From a checkpoint of a small mixture-of-experts model trained on Wikipedia.
Size: 13 layers, vocabulary 11519.
Experts: 8 experts in each of 13 layers, 608 SwiGLU neurons an expert.
Below are experts of layer 10 (counted from 0) of a mixture-of-experts language model. Rows are named router (the router's row for the expert), gate (a neuron's input weights, with its number), up (a neuron's input weights, with its number) and show model dimensions 128-255. Each number is 500 + 40 x the weight over its row's rms, rounded and kept within 0 to 999. Numbers have three digits each.
Before each expert's rows: "comes after" lists some tokens at least twice as common just before its tokens as in all text; "gets" lists some tokens that make up at least twice as much of what it gets as of all text. This comes from a sample of Wikipedia text that the model never trained on. Tokens count by the router's weight.

# expert 5
comes after: "\n", " |", ")", "==", " ==", "==="
gets: "\n", ".", " (", "==", ":", "/"
router:518481475519492466448457585531492458458519468594471499560482516494415506449514439465524506501485484522401523551517458488405497525516530514505502555470510605574478503521537495523567564434482514512416493516508514546415576489482542487511536446546527506535553441432495421516509499564565505464463493577462541492534500553558489479482534512454502460488464444483543563516462497489459486502520
gate0:495457504471496439513433570540475447456501510508537513538489430555448531504462591542540536479490522518516530514430503430537457471474564495468550471464488586490512536502448565510522479482482601458567515476496545539484515447515441447470493584516512543586506477532478518540475495524462510477497542546587587524471463498542462547503487532498577484505493523490559458456444507518509462496574
up0:474508507529509489451511517464506554502424481478554556520513521485499531479535511420578510519457587506505523511576505434506530504488500495436453449589502455496569458481473474508445509477445494492482474492521502458458488398491474474527505456449448492489439471431460509541497543502448417531416578518456514592511548474554496440448500505546551441480522512498506467536507576495455591555524
gate1:448565443490502561454480524514517479455551461509508499505413500472437486412465500478514524440520554437503456515493495449543552478416472525561527533541541437528483516556538428496481522472529507524529464490500511499515518527562506551504529517505546524585536482580474487488482513524448576511539529470450506564456580534542460475489534528509445539545494509523538536530537533488425537476534
up1:581462535469494496489523514495532552549460494489498573499518503566492486560529519511492564551497443489464504483511512518519504501549540441498522565489466516546545500493489545435598496456540487544503458527531541492489501477513561498438496496474505546504488424501472541470532462518515448473538453545569516462464460515515589492477443493505484520472476492485475491455483520474517517436520
gate2:531604507508501503422461495482498606508563501513464415537508499511493583442527460484544492494526528505528540527551505474441497454563498426543509590559522447530475595513522453473460558510480439420434462502568507531539459444459459507461513454516470515490535486541517485481463463552486466500428498471515538507535438551507472471482535565431526462481472477472474494418465525529536546499514
up2:459534439483438472470528496468435445476450494475496470566538526443516467499525484513478543432469499501516439471535499575496406448553518501488517508550537535466625446498456483415510439515468482514418480494420489480452538449539514521549484489441485514526477468541494427468544515496506391492417556512473510442541561546466498494547492479556474528592545452483551492477532514557531456491544
gate3:447482457533500493507507457458489464513513478475573421503460631533473531451507479517473543445465529545508544514514508557491534513467473511461501522513523596500460481579451468485489500481599455504490547543517518452483495477555476460524533487511511533434545526454487479481443517517505490522488561489415492416547494574545472562587489501474447452551543470524562518554512559445446485524557
up3:561486519479473460508529514508519529462550436499504503471453406514518521467486536516605519417498460509597402529468523529510447551513452524453514485469467412549501493506502515539551463507475506580511533500480458507497520491480495452481425583469457469479461499539451498623525454506479466544505447522499483486494503427552526549531512546454510431521486531492450504400504496431536530441461
gate4:459442534495530451466562510456526510522415462517513453546532523483517515483469501530412357563502547543458471594501542497565516526536528521506477533477545515533495536523488514574474560512488500501494504459459529466450456522462544536519452490497462514541499540531474464576470570456504510512463421559495536494486511517465417536519502533530548418548468493545438479543506491511471477493470
up4:506555522477526506587502510472440528506472567512502505455482456489497486535493497481536507440495478497596454478474539436501533505454514478430553481479504541516544474537469524453554443451534520472481452451530499443520553527513464520502510516471523480509489525516502558469504433410489520449495486468483500506485473536452451533441480514485439519565495452520482523426468610517543444476549
gate5:510459523470390528484534550552470496558476456476420485501507543491542557555523493470412492515451529474519493546513537501526516531507545481450489471513454471549546512476476480525490505458471506506481429486524478489481419522432518449475519530404522468531524519475459510477540492491590532524501500420491436495494492526447471506575561508544506480417564480474470510508553471496450458507572
up5:459479566426483459540500500463393505546520472535466539536594482409463503410490451481508513461462480463502506490511553444539496527502483426465496518498514444497544571486554571461550492446549466494476523586476496403498522419500491448425469521544514450501429535511491527541457527533521428513515432478567534542507486513531523496523445486461526549459452518487539436538540458549522427536473
gate6:525535486489523500531564413499458511500468511540497534486481538514536468506475512507565538550451529408497558577442435486460561536542461494468491538547498461538467486585573509487405537382521517435418512475474426503485516475439421407556505463547541533458452485512465468499485418459467540515475502449534536455441514525510533523438493502504495528486464413559456538435464524506460448504501
up6:447428520450460499493532495460495433479628503522539543564509507420502553486523570441480494519509468456508503476541511521518499515463571544477574627563549453499461538506462524500527502498465456490551503489502505563516482489523537534396521516472477473463530552492556476537495531548476455497506528465551499545564622500532485504482438492494592399550533506551428465492515544492463417472438
gate7:522534502482469539458481502456439480524552510526517491504587545558505525487511568511462445531563501471513572461484490476550473565443534529441482595529549504535479454502460514496477449473530533503574490520560508529551600447482538491478465467513486539524501451515481591481523511522523563488477472500463482555474511496540498557486480485452506477574466475420532498444435514502542529547475
up7:501470517472547535521454489549566458470464487399543473480464422432453550504466487461544517574479482565550344519528430472572539477551508475533520478474534451498517551471520509505443509431464359491495499450408488531483434512512437525534476509511475491502557443513485460495468517467493424526523546465509560516555476488426475503481507532470550559470470452549489502465568433499470437506533
gate8:522494489512483501499499496462528508542514489540486466559456505507483516515484451525543472518535494515454463531487509540487484462585458469558421556468508563466508493534465462491480548495395465440525569534573467544445516552467509474520480491422512517474454537505477476555475461527491499511557475509547531479498609522565433450508519518504510503484458460526482455513528494573502560490527
up8:469469526521504457530484577525452511470503481514487416488481444530425510503495485508443528453507483483517463537482498557550577486510492482478502459441569461430543563521510473517543480543422546444532473403504543515570500434553550517560513480420507510504502485465530494408500497581529433492587580489470528535472491430468476493493466481559492487534462523557549446549502529557427572442494
gate9:455444514536463469534515533507496513527527504512483469516486465538509525497524547495530529515501447444531519398525536509437504579550551534535495485500483471589450456559398513500482458497556547487445474461517434444475441564508522465472526566546512462501481571456510443429518569490592483537566461560496447482466502563555507521448523470466464444544465451538538542495412444463442508509550
up9:503464531529556483483508456504553495514529500545550530479567441495446416510468497534497474482583518476475487460513460473516505429423475553558553491452504496418546566512486471511462509526520529498567587470427533506485408398526473497577478466518475568450548452544487465543477467505429479475571455489573566579544445437501439469515481485531507511453564478533442540529529568539603465501476
gate10:492469452482495409470537543539651496577552499592469523523517445536484523449495534473457522548499500532498465395484507487528498471542464484439512476515575457565460498525498511503543541518520502476512504466529412498514497444478486527426551424457525525580490537514556540560519500530563556524563496496554508474501536507471499514455477464496512462466547532431564493507448558576483549422510
up10:491570445520505572449471493547499473514524512509458511481508556486565538427531550558497528519491474544555481496487589505602481500521505501521504553473454520526489535522530475470522434558447519483517494446486474509466488473515529533505457589531549473469559516500527472507517512490447557483479432489528463548513466493551550539500483557527533563475490372488413489526544503490455501509446
gate11:558421480475399508461537582521497499497424483492551486513548511542478506463525453428485510438471509411454517474505474506540517525491441540589477476477531519537549500513512496518480456504605526469527463507526587484571497490488467512511518452528500496441492521469423474493522473504520511494496499435499489478481444554523456519466507396572426395563455444460487528563464557543545501517507
up11:461531517528525550523541527456469573513534492495475445521463473519506545478468490413488533524527535470456515458510460541539478568501433484619423475542512504551447485509492541491482477522484513492449431517539474497562452522549429466517493518468520531525479506511554487481528463531504507508462536448542574518499439501580551508508492483529417428502523437480502508481460498468474521456475

# expert 3
comes after: " the", "-", " in", " of", " (", "|"
gets: "-", " ", " E", " re", " U", " O"
router:432452447476481549521561510641433439460479551481423516452519431531532550483537512548487529548502428490485438439487484481487492437575492455542533554440456550545417472529472421503558541449538500489481450476520542517471505472524474510458512486477559558503490467548441528503448464531529495530459471482462574482468522459541477515517486534494588519512533474549532471513453517484571555453515
gate0:460482514539524460515444519508503436477553552512555549446507484535493478486439507493500485487531528519527433457479518515522483562552546509591470454540498467505537482486431505498526473519476478456536509467524483452471539521472486447550550559569510430478530516574520456546512596546458517488512480497478500553575451522501544533567515571548487542580501459475441483533565472517516487518457
up0:476511434469468559489548429497537553516474486526554488468454558480473469436467539492547504437488479542487527508474517490478570501459487527493495487519455442515531482624469505477510458518548442481477403524515568514512489468500493519504462534496477478511532475468480527481503507464449563468582537542483493518503505484503427553492548522449513579480596472521554477501507573551512506525505
gate1:484545424594444497536571506510449473510469574455550488435554423476543523513470503521497467447485431500546516564465513529499472451494529506455537526510428450516521424510425492528553531493472451594509502487414500482482496467473497476538495513497537493466469512537412519551545439482460556524484514491610572431496421534533470632530512528466525488478484543525450579444536520491506471487524
up1:473506472526497481571417382520487526481472510414383477521502468467549445502490577486469496515479522484532551533386511505541491480506580492486407507466461512508433566518450462541526528560479515444498493488511456494460565569525585516417493538546499497477476534452542522491464548447458551548449483567525468509538474530453498411480469506450430487515503528507457399423493517548510504463481
gate2:491478547462540451516488466441520536544495519481455567538484503534507525518466596557495451504457454465497510479495466484454512496517479478488532443462550595542449537509429454476515532527424519448455451579475503548484503445560504485483556432466503522486539514540514485455514490543444459559507513446464535532467411444590497491395488489556542526529468547502518416553554466515474569491512
up2:456492450512534579510503447498581485520506510528474518564457459493467472471433499432425517583474503451493464549551517492501498495550485472439465533470500528541563500538455439465460532456507509487507503530451564493415513513527542521479456536485470502511494483513492594583560543514525492513476450551572502501478443482509370591533427439583465568558518542565450503495484482487484505529494
gate3:590487425495526553440557515420467504457449481454537499492486486597471474535545526461478523505527493482523488551459427484452498566539555531539511527531502551547459430488515472545472598429508426529517474463457504460510536497421441464490464493533520468562445510539503583451548474516518535559480580489471491609518534570534471445484490606494511449537557474510519488464520552491515438499541
up3:531525467512484514444545514582531497460502487507410507486465488510466500504436458511520469565448522497548540508549492471489556551431550508459479504523520527467555494542523484578484595562505565508487510502579507526468547444510481504581453474499554509472526557483512546454552543546464503521465481455507514456400501506471453506479520456473547559516480522414481502514543513545496548447547
gate4:535479451478414539551499519549476493496394503568531533492480506492524528438450533493502462511498562516438500486556500471477466501595454475516443504510430503465509523509532526438470470512490514497507459467468482556505574499488497425544489532423528474475445544515504547509548516555527432385545432504552434521530537512484422492495467560530528476459460487423557460557461456545565507456535
up4:509461484516436498473549560470494472476588503492474460512491428541509479455496455412549469499491497502502604557421469445461484467506484530390447437507514401532521514429499518459502555586503517453511485414506448470528559550507515505487447521588465447592466542468426513488513452498476515541498449566526573497462461495495522485479449497495422548442461497511429485472473537445551498475459
gate5:498570432541440477438571451493530534526533515491461471476517460435459464552553542464555476514482508410498491498511493488555470472549436517501485520450527498541382555540600497541496548467582463509507541529511465496485484520612526516517528560502589427581467582470497543499511544460527453510481456559521441535484546507567512499498512500431485504561463500493496411460448498467520575504632
up5:544436445471498466512551530517525529442539398449466461468532511464492451520537485457509460486493516501444518532544460512425523528509509594515446493462498519548492540514534574482616558490495455486451509515459471457561543482488507517508576482490511522472502491461511519449451460459394515555496536509556535518466570462464537478468532466411534465469462466537481486481492512563451418506508
gate6:548501479532492535472550506507488498525489531518470506449528506483528482456558544506466491473583404467495576472463538504441510440565538476550486563434521553480460462504476489491523477478570445577472508551512520474414515461488498526521430453469548526538463484485462502527495506493448472474560431471447444554540538524552524536416542522400482486494519580532542461489516528452494517460596
up6:467489507447459569528436589489473403481530509478472478575439534460513499510460532510481438471463541447488540558471515539491519491501575502481434485437531442554410475473522490485443501542453454469525493433439479486532487530420406522466561531487492531527446537492386490489539494503449488531495450454603468433484450523445560540598500504541456544548495439416458483561531546489498468560388
gate7:468540508507458504571452540535521428461452463469468496547517500436478485475464567472506509527561421408478402523526440538466548486550498589541492487502511487512536494497466532505593437481523473465508419437558621508497491473471515497523486555523561553515420419569463455524510450495532481564541488495449392515406532525439521451486436481508496533588462490555463544482471429503474525489474
up7:512504508538506468541513488456511484471497485527562561477502548579489517472501499536570505522598404509444443455485545484456570528517508409452527484482530582530543462519507569453527511437524425455461515520547445517491487502495464553468497529510501494510473493491549463547470480526520509453447521497405520564494427497510520500457516508529501488484533496462537492526526498419433502560461
gate8:429503542485519425569513531492499537571543528548462582581472469503532517484477554505457515532453459478448472496521506464456501529575495571504507507518415509478510525510509515485511517497458497570528480476595549490528498424493429507465520504466551475500520470538410523468528455459480470523505518522546483425446484450558498564499565485490501449470557502438441515463422529545558498501491
up8:470456528549531517497526482524468540618514514500488609536440488456507459496424495503499512533441475553483395499499479428516468560516507414481499406547459493508487492526571467504540441477486480515435487524545500489427495467419472452446604557477495504548534529544527488524493466481516508498527478517451448431590501470478458417463469522495568491570524462477476480425459502559551517467416
gate9:481465473490533551481474539415485571419528494452511469480514451566573499589504515526482541464477526547536498484490450551489527520529499405508460534450479485536476453489565468468461541538489450529492430461506516487492509444532479492529523468482460519462536477514401515523461484520521503496453503558450497537502454496540483488495510448483469425448511478502531510497522502536530522481503
up9:498529539528512516528480513486486526569493495415517518499463444533493462473448482493581486486560463472490487575463454500481462456526479463511508521482522513481478457492508495530494450533504445583468517488551499435491495537519482483484484546432518469462497489533569535495383576582618473533534494485549573525479449462478514582559549427488489388500514544491463460495542464480544480494497
gate10:458492538453510508471502523503466522533466497467521475492470521514494496470458501524427495476428525441525428525552503508465459414492573508587505521521470463504469502525464526507448554534427612444466482515523437512519424494549454503523498558534478498441483442506433521486494453453505408479536500462515478453482494571477510436483472523486529543406514553450518515553430515522513523523467
up10:508461496506487496522469451473530527521468543523479568487548546461476447504445506484526445478462557497554508500440536493481504511540419455453477557489441467489574508548447476483526432510546542562472521550500545507519477509490507550457489501525489489466457536496484504467516464561476527470513524589531453586541558516496493478478480399517505464480512449531464500508569465525532464479567
gate11:491525561466466534526507559504445498434517486547498412473451540453527537505536538450499458452440493460450472541512444482457451488577518487489505530542505545542443532525488420501598490580533438505485519451501494561481497467523498474514499540587507551551503523469524466508513541472436497509475530491483490499446501521571498541517587506506445502499488449456568485447530576462513531429467
up11:472500495455487506519544469514525472552517481530543531540501481448514517435551530488449543504491521462472463497467510568584429535502522462474548449484436478450527493458513488494507568496527508472505509474554542445546497504486465475470489496559555448563461546512506491488467459462520532489522468492499465518439518510487542497438388509527475501466484527535421482458496492555458430558484

# expert 7
comes after: "\n", ")", "%", "3", "5", "4"
gets: " |", "|", ";", " the", ")", ":"
router:449498479521490452477474562471503484483571488570432528452503499574468490464487487561554469543524499475480506566436446492477489494530561509473561514494483535566512492541461539544461583447536623434482468477518499508518530422552441496430524504587558490537503449500497517508426510537490431386475485581455519432583493461592453519523455542442591430489556514517556547500440559506502554478479
gate0:441530532492487491500447526493425533471564506474495552448465524450472497412469470471518482530538393464513497558459471527476508467510458516491532480499445553439564432506505454483497463516473513526455438462521520538528525462486460452508480507537496530534503412510522573500458574519503582474497523527447500527518491535457489462480457519549484552504502494488488512516445537547512530424458
up0:467489429541528572479498499451496427531561465469464507450518494477510564585570512485509622455521477464490509495500575460426498501607488532508539500456484521445473473504486498495486502478500538522448530519530504477476465449533452549519447458561492405477555411525499543455472489452535511472538446494527464558529492477535533510467362488482471490514524518504560476473518460519467504513474
gate1:446528456406592520499430460502497463480443540528510464407477517525492453468469503566503434496532537538490502524519516431439445467479442478549467521498464557502503383490584491501494513519465504441527553487476510494459485535533507519442456457578497569469492465460515534512497502489448476535464452471455503472496513476511502512507464523469506425535461454493507504511495504511467507557530
up1:533454479453413537522487505532514409486470494527539468539504512476554540468521496462614514457439556500583504507531498428547494534457529508500433546498486515549490450406494531527573540492511520501442481491397465516478471541383513567470518462514532543488527533524463509510466503491491491514465513530537471537511464559565429517527484485509494501568527527522546485516516455465547460536486
gate2:541591531443464484587543504533511483481535429503534529424492546448433503536542498455542595506518567483494422535495466474497446450435496499481519531453487448425484475522492492533404540444470534422496548497517467634546429534494504465488499402553554525469489508457533445583443530497511475536496534483506527548491498483529510464460468442514513540542472478485554531523429548472524492580478
up2:496499515471544481510475550412524533495426495442483516509468534476464521527504494476486455484473439509525526457521438489393484444581491426617496521544538508457487536556514442486571467462485407552465525508476532483481462495417450445447487459489424462532431522530495485425527491544492497520508513506471484491523535510528449527525516549550524515501545501469500430491460496582486520486443
gate3:479517501521507498549506463511432477513489500558492469503450430512466474549512513568466465485463482508444487512527468478478460546447415522522517489488454544440452491531538495481491528477486525505518472564508522493546510376511470510480513515459516483505614537515553522532573472452412460505418519519514476524495545520599457544535515542551402475462539533561573429478533465522466547481500
up3:505534520499491487444485438551463426506507478507436622471464466457447555569544459482516442439568539515538516567505481514452501540523545468496548457568391468550506534505460542471553467486503518497514561499531537557469485481538493596485508475464564458533479495551558499472460441488535508446482496514569494484491450541519520587464485524487486530496498507454438484502469476418477492517556
gate4:490497496586476498541499524475506483443529532561430524521525452537528546550489537533470500475588481482532469489497552512579471546494523510496467559483581561468460545476483534492433519479565506482526447484579474534458475499472520550510489486529504512489458502533476503455483513562539507507426499483472455529459461463478528565555409451528564511480516520475439478543571442498531526476506
up4:559547479540415504446483528488537526509460412562488470554536444492533477591454537486449496485512552517475490555508464476533516421496495478502463438507527500525480545549562532554547426528509534493498442541588535447502432495534487545580440474469535482495488542445540502462491518522498489477493473423519530552494508457528437447511458490478583536525542521495462573465443431522538480511543
gate5:522516537516518456502456477498489519454570439460496514552455505551530500471511520536530475476538513494464534525484525448479460504479476520451497503452501390505559606475451587554464491451493448514500481432492485489529512451446453497506444490444478464529495508485448464499515499473401448491493459504494538453539447481510431519536546484514480528502519522549513506465606511553525449524504
up5:484492460506455398442496450458472532474488437448426570530462512489436520456522490528566444504463424510465472457447464399549468504514538529484495534399524408539543455466480553504464487460563512547438493465568450552531452499472468501512450430501561503559459530468535556483442549483468445510496512504433419481552460490511510451461490393472451518473572489504508519548455548563564531501493
gate6:545474481491499466465486437480505453535486469491482554461515487478598489451542487528469571535441506547450534515525572470476431546429490484491464500419538435535431532503426518535524575477480540489481498461515416514508497498428533520458522473474470511482510518449533566547511581469477475488523484476523429491477466540509431453500525532510531446482503634534605511483491495475547450449456
up6:526573496467519519445457438521504445535540585519580456507529493509584517502530471470548498515462532538524476485541467502547460552584515484535450560548485488504496552471477514501491530476517509528511541495488548528516466496471384579541452595496477416566533474504418545508456459552469490490542482455503473439525565523490520476480507467465517514513507511595519517504519536499485488453513
gate7:563466514535531537444466490497435514490526507471461511481527525507505507566435513499477485543542532507533527438507573412507536492455504464536512465466558558512531399509488458449527527546507504475504468496500520517479536494489463510480524491487487439536447465506464534525565541474521472567449514508504499403503511475527478574593472454497417465508552513523503491490469507574531514441443
up7:466445466552506568506446499582545479506495510482494512488539508501510518527444489468498443441513425427511478527516475488438490476518519412491508478488499532468436466466425468523517497531470496538494516511472474574480380526441526530494459542429521464479451554484607508479433509450591500456500510507482509428475544465426507544465528417473461502507467427489527532432513448532499459483470
gate8:506529537524514475514529531408469464515496518540543525537541559480467568576467557568493531544471459474553487477513530544408513509468521520449552521485551542470548467546488538568550555539516453438503504477553536527491473469596429470503497466459484516430447490460603435415479515495491484538451481509461492534593510481476499466504563558558505562441485516521515522507511498476524546484525
up8:489511494481539382456479474472531468509550488459523489519536509552433442519447474567476484482539479533506476470531501550503477490475459531536602510405494525527572500488540506451420493485540591489407566512495522482494531471522471516516534447496467552492460529556532428445475450514487473556508454533535475523551559485444419478592543507514478490418513467419553572521515528485461563489575
gate9:501498485505494512520510515503524513405444522474508490453491485516474495492440535520489465540519476525405567513491513489467459469585432463543489590517527453546474508517490474516491527442505601508503506405510463483539510566508500504536523533457504489488489520505627584453525514430550489485564514518503504543527541468566489480486467578513523463490466418457537579418539552511547509443481
up9:468434446460507387484531497537489575533476544471518528519485528495486483560455419522490460549473489497492490516502416493474518474508467571535486549470478530543474442498509502530513517512508503524575489496535507447485439564497468445478518419597562509536479471462507447506542501466500533512480493518480514416485426421473426492494489481493551512501425511464480481500522534414546535548504
gate10:481473503498468481474522512478485444478551517494502555493501517479497542513615502512522462541547507497422484493584529501464539490473541524491446501541584500502468570501499443534509477520447452494486552502525523528433537467534480457461491507473529505456580493509466509501471492537547468608522456513480446527504465459500447590426529558498506499515495464484461533523424449507464454534469
up10:490454547422486442560514562388517453504569501491503452573541491510475462502503546445569494603521483460428516445482494520516498510538533441498482469541505465515497536516527469510494467467463549563532447405574515456499519443515434528483508416439567516501450573543519527490478555459497511543454450621449487512452473443493514447510463479518467544516515443486554492487474538517539504493459
gate11:476469484467400503507508447435580434510507482479460491494520542431469480497506487487509564568545522556434485509541426513501492542464466549524510471510530474565589504540511518534473472495583537493501514517487550511503520412450434500457471552496499511589474487479458516522529546556468470567491549511463519465534483528567528474487507544588494500549427477497506506565458491495437505489505
up11:489484478503504518524488522561495503531468574548454516460513511485478575523530483437544481460461462445533540526442484535554485493500551507450587510534428544585477559439564539524495485526480491534433524463519510562503478499534480426479558603506447534406505442482520546468457520558553581535482597539561512536545418478531511526491607480453554502512515497555523480526396465466552500478451

# expert 6
comes after: " ", "1", "2", "0", "9", "–"
gets: "1", "2", "0", "3", "9", "4"
router:510482507504450507508402470501477537525525555488415431483522482553533567496560450515515528567545517431461432449507502472482486517527453478487470483497401478557422414484483479534473599452531511478456538427538510546439501531586456457463528457495563508536522477492504458486485437506545464523501483474500514524523516532553478529464480515511501470488569457528549479548438457446487578522433
gate0:472473543480492450485495556468564487567534407545465516545563505497503509469550521501510473562495507460494527560548544467412596519485463535515478492508466468533443521451567534449529559462420478539489546472492481499448571543470515432502609500444497508475582507564470466584539474500478480452572496471499482487496539474575424503522453527494549510490504537571497569533510553492434505459529
up0:547584467487463473484518548495495540531517431565559483490472434476547553477545522504456488497515503449422495501513515480540541495537487516535521455412529461544420501491570466474542562501524584486479502510494455569483481467483493429458519522562473468509470494460527524497487460543530518525510426488500411453453501490558471476533493526549435508543500517533526513561440533475467501482526
gate1:433529472476533480457480449503452513478562567479505559499462503480464537476472504563552467577455436481554518484519480422420443520457513394444536526517480444532469510448500531515497546496489481506568475520485524437500516465483495503403547504571579522549492496511499532484511517515488485509505501585514511473493523475514475521556481464458534439421520448489501493427439504484489538446406
up1:437473507459476531507465446566486484474543541510479444455554430549459498507453516561478471540488437480523431556503516440537505479525496575478497483482524446475487535491477523508538478469518566476549550491498433466522437474489583505547440511509546586541536503528464505451491554526459464518527478493523532533537497492497505520550551446458502494480476485455492550432480445449423526506479
gate2:501571481428591396490527504477462510554473478475490488433498482477563619480457499594504572499434517527511460501435484562558504532490495488452449573509448535527417443530490545539595479457462508516496414549500506487496509549494569509564572502483542468533439500549463427492504545524493473525470488460494509505480560529433582489540473472520468518551470479450493530546473547447470503479505
up2:484444484467561474565498513494473505531531491523539501506547516503567502452512487509494483462436477537540532481503534457538439457547534446531474413455562536481472553484441545567497521542485489437492512557547518441456492524471418508465539447482471552522473432424514479492508521458495490546526497451517490537457513472417397533520496570470541477510591558507585492562488518531508413445522
gate3:483463508440481374532535513482424519423517528563486522495522523492526496485432583486508511552457487407480420510411505540489462568512518558534479514503586519462458501538519492521452463551539437464463477417564485522601490412528530470436591486567503532486493555445418499512511466493447466543379507455469510509535506488468527460527454527446450480538495568469460512440496479541482491422474
up3:513467537491591437500457470495512482432458570547547461531461478523460509466495557450545539469481429490514545460470492501479514495482512451457535483484483453473476485535522464553584516546431481472527518532566555441507543464531510502530426558598522481613476508425371555484446534511494552535505538563507479533474484524499553505441519552459451527533525499507529460571518504508474549513515
gate4:491489544512561442486480452411421458501542518602435534488441520541517535485416487491433500504543469545475475476482479400525509474552554542467490532468557487476460538524436445488417552535527504491518448493494494468536471526460456440484475476477514546524415453456484466508517466517551565473458459508459485510558585516477488525488448585661480511606425502479476513536501584491426471481508
up4:539478471525515475592561504476525482485531538464528429520427496396504429503512525450522492517486503495505534486625554405485535485489522488487451507492511512528432480471495541502481517514486480512520478474465499493519564453420546551512436507492566553467658442543495519538552478501532410497446470442455529512449473534523536479549502510444506515447502460536415421516512467574557469529478
gate5:509522526555562572499477534505522528465508593498457467502488492509476498617474517481578443537500522466466531506432457469507415537492443507469548521528505410480396461408546428452534526511607562405478456461435478474481524503529510527543486488560519487454540418417493427535478500512438447423478477455467523464417476455517499529456496452517552535465430497539498536529523462525485449535464
up5:530463421496504509481486548460523537508532507546487480442468517486427536425463486510487538555477494552556616546459513410534598499518521529592499470550494489501484486563497480462552531521488493519515550455570503532542479486515509463515473470579592459532454576512460507510561483492586512509455525518520440491543533566532506472488519500493480450444524488507457475453528540500479506489573
gate6:487426512509489513532473452479512486557482496514417578494516445546543534586556499541553492547515525540553485572501535524474466500511529484455516530538589534530534486507452568521486418490515476500530416490510448489595607502505535507501476531531462458522499549443465456548488496582502520510544571566487506541489512511558551485471441496524485429453541423514489462527457504539556528480477
up6:465457454519542473528572465463487428504583500456483514532497507473545575540507495501484516466464494481485495496441461544547477530520536542450468547545503547452492493402460517473484499576507485454477474487491439590595441488507480535500483513552407497424488485467509536511475440551488531430527462515518491460485477483512566521455541567448457499480543534554460523595484591421564474489457
gate7:501496501526416537529491557450478551500549497480531501515530497457502551516559495468526513557482535522438489460556548462505434554486541486574491516482441481522478548518438480516556517485514455494503469489485522491511547538508511484521512541593537559489531516566495497446431487518554445490518518543488429541629527465469551495507514478558427473480518534465525566517435517473558563481506
up7:503500503439463460457476507554503423484510500537544458480452542476487501505527500498444491517518477458476451513489525493489526494494457553474495512538535523464487506506465479456532479571509500454461514473518514495522413477458520528492510490465416449504535516462564519502448473458453546468500500477520513412507499441533583465568473498435459477548501474552472474482501408489487444448490
gate8:472488518528472492446488519472532549525528507516468497484434485456500529511440452507491476489517537506561460531470497517458442509478413532490520532509539444480508478416402398467450465466428460529457465484515487462570470460472509516475553512495463429498445468534466452484556492460475540531464537513494507548466529551538471520530517568567474481534473573544512498542520464489464492483493
up8:522555501467470470503458456477475555528527564476486503475501468484531495465537571414538442491423510488487524465476525507436517515545493451584485453403562539428504527486521575576467564512412497446509451528474506500469556559534514539489465521477538385513520597542470512517424429549549477479442494446457514487439441478552470499454473490497520570505427490473442533514431435505509449436546
gate9:524441481615543486507472539467453444534443468451487443569460440544496524493475509481464511519535457529481516544527538469510482528529444502523516510521495548528525487525516521474526483491533377489470534547502478449545479529551493482427513517514533462520454420440476445548423476530540521498510471477514525523522549481526538468507510528549555444489554474521460452531519415497503500436499
up9:505486510485480525560494545447494546480492429482474457547508501460468444533488472444502456536576516550452590516525516490510440519481537496519477434538453579500453450490509449481494431439515500430497563531545564494462505461504528533522447463485425547570575588486548451385488490473487513504466531466470588493513486497509516460484459434479512493565472453463516592594470540471419501447416
gate10:544495443554505463527554480535477550446544540515478500524503529466493454524496528540534576472479611435466451467440510532506487475518449512578433559480495487475511459464475498525552484517534474411470512532474651496536453529552407469524475539492556509427556569504474473525465502549472494513505484500443483512470495493486471486396495567478551565491501463470543527480458515487497464542498
up10:525494482549428515456508523511542468478484472481506547576596455459499492507535498528550470548502529415521515504541537460585510512492521531467584483507503515533480470455557541451491489491523460511432481544436503511541388518487520474482576487487451534524491485477475555456521495481566527509490477442551496563493503462572543440543441437501482458492528520454401478543491407559536548523502
gate11:426470442497463486492535502505446487418451521543514507498532482485484458560479493543502508522486500489496519475602524493449494473575533496488513496454549514619534509446515478524414487507542444507496474518487498392537557476547563539497594486474501502515577453487452527591440544475465449510530499541527424456545466511480502559496394486481495486499526456494582509481530554518440579467495
up11:483511391504522463408545535577476443466507523514491511497520519505507440507463478537480525469448530495534526533509527546476492548548569527525580478455514565488511489479483530484413538432580467534496481466528475498536581486529528472502515526540568518441544602517542548593444480469514543553560409496522479477480499544545524466517499505498459566464543458528518507432533502448453490525456